config.toml
n_layer = 12
d_model = 384
n_experts = 32
experts_per_token = 8
d_expert = 64
d_shared_expert = 0
activation = "swiglu"
moe_layers = [0, 1, 2, 3, 4, 5, 6, 7, 8, 9, 10, 11]
router_score = "softmax"
normalize_top_k = false
routed_scale = 2.0
balance_loss = 0.00822
balance_bias = false
router_z_loss = 0.001
router_noise = 0.1
init_std_router = 0.0306
lr_router = 0.00137
vocab_size = 16384
norm = "rmsnorm"
norm_eps = 1e-06
tie_embeddings = true
optimizer = "adam_variant"
lr = 0.00116
beta1 = 0.9
beta2 = 0.98
grad_clip = 1.0
batch_tokens = 65536
seq_len = 512
train_tokens = 375800000
steps = 5735
dataset = "wikipedia_en"
Below are experts of layer 2 (counted from 0) of a mixture-of-experts language model. Rows are named router (the router's row for the expert) and show model dimensions 96-191. Each number is 500 + 40 x the weight over its row's rms, rounded and kept within 0 to 999. Numbers have three digits each.
After each expert's rows: "comes after" lists some tokens at least twice as common just before its tokens as in all text. This comes from a sample of Wikipedia text that the model never trained on. Tokens count by the router's weight.

# expert 21
router:575516519439521392538460475516454503519498483494519444531446495521522536523528470551470525507533470532504574476517474548467465432514498485475457528499508569523485532550507506463505500533507452489467556485459468527453530520516542530580534530535449470470586499481530480521494557518565500456
comes after: "\n\n", "'", "| ", "\n", ". ", "as "

# expert 30
router:534473476511522455574545484491545486496528505478524430527410555499582463498474503500418547489547480532503543427508460574465509436531549490469488545537516532454463485564480503469516476557510454482490545484507447501509532540492598527537489486573444526493551455513540418512458567561485538464
comes after: "|", "=", "the ", ")", "==", "."

# expert 20
router:549509505459553452569567528456485455541538518559514486526463488513507503555557493556491542464521411546512574488487460603482500451488470433447511569618509584499489503549500525465513501557523473462473489469479426537480518547486553465556529544586464542508552481481535432508442481556538539453
comes after: "in ", "the ", "'", "In ", "of ", "on "

# expert 13
router:496434531446482483536510491506517413484557457472550426475452566530515465500481476486451555538513469519476571473508466537493454460488578486487442542508565522514453463594474457476511519510517506497526487498505421499451544579515557517537524519543441514526499524499533478516444527587554483440
comes after: "- ", "| ", "(", "\n\n", ": ", " "

# expert 2
router:544491526456505513541497489465492514475545474532512461550417508567577485565487492481455591447533482558468568452490519520503520478504572485418490527567518524475476466563465525471506474533520474514454520432499449483457543552474542507544552500521474514522520444522517479581474517517479542468
comes after: ", ", ". ", ".", "and ", "\n", "|"

# expert 10
router:556516537495526486555469536558525462459506437497486465483412522536552533582519562516468564475527450513513561456502485547468419431477563492501453539552564520496448482578473477474468454588566512558472481488488445498503499556523553580519582505550484513480547443489510504511496554574547511497
comes after: ".", "\n", "°", "(", "′", "N "

# expert 27
router:552456547535499457586507512512461477511515496532523509565465483515522528535505527475441522534529492542505507417493511551437471464474505481487468501557590530484530509499490555492560512528525484479475548459479406531446535562469500480575499548592428517500528474459541416520414512508529503465
comes after: "the ", "The ", "his ", "s ", "on ", "'"

# expert 16
router:602471482511513404547532458460510444481531488485492471561397535526514514542489474523501576490532469494508539478516492576459468417488494430471482523558581521485486535551461490498540444536503537522467537492528468529508536564481557501585500535576453485537537460440523429527466530556495555454
comes after: "the ", "a ", "The ", "of ", "with ", "for "

# expert 6
router:548473517477537423545504456481459434498501488493522467526423498532564510542521504532418580505540453569468565467491463595451479480477555465461484561538569547482538472546506547457553448557515490517526551450472462546493550555482597465530584504597459515510582416502531478544471520582562508470
comes after: ", ", "and ", "to ", "that ", ". ", "as "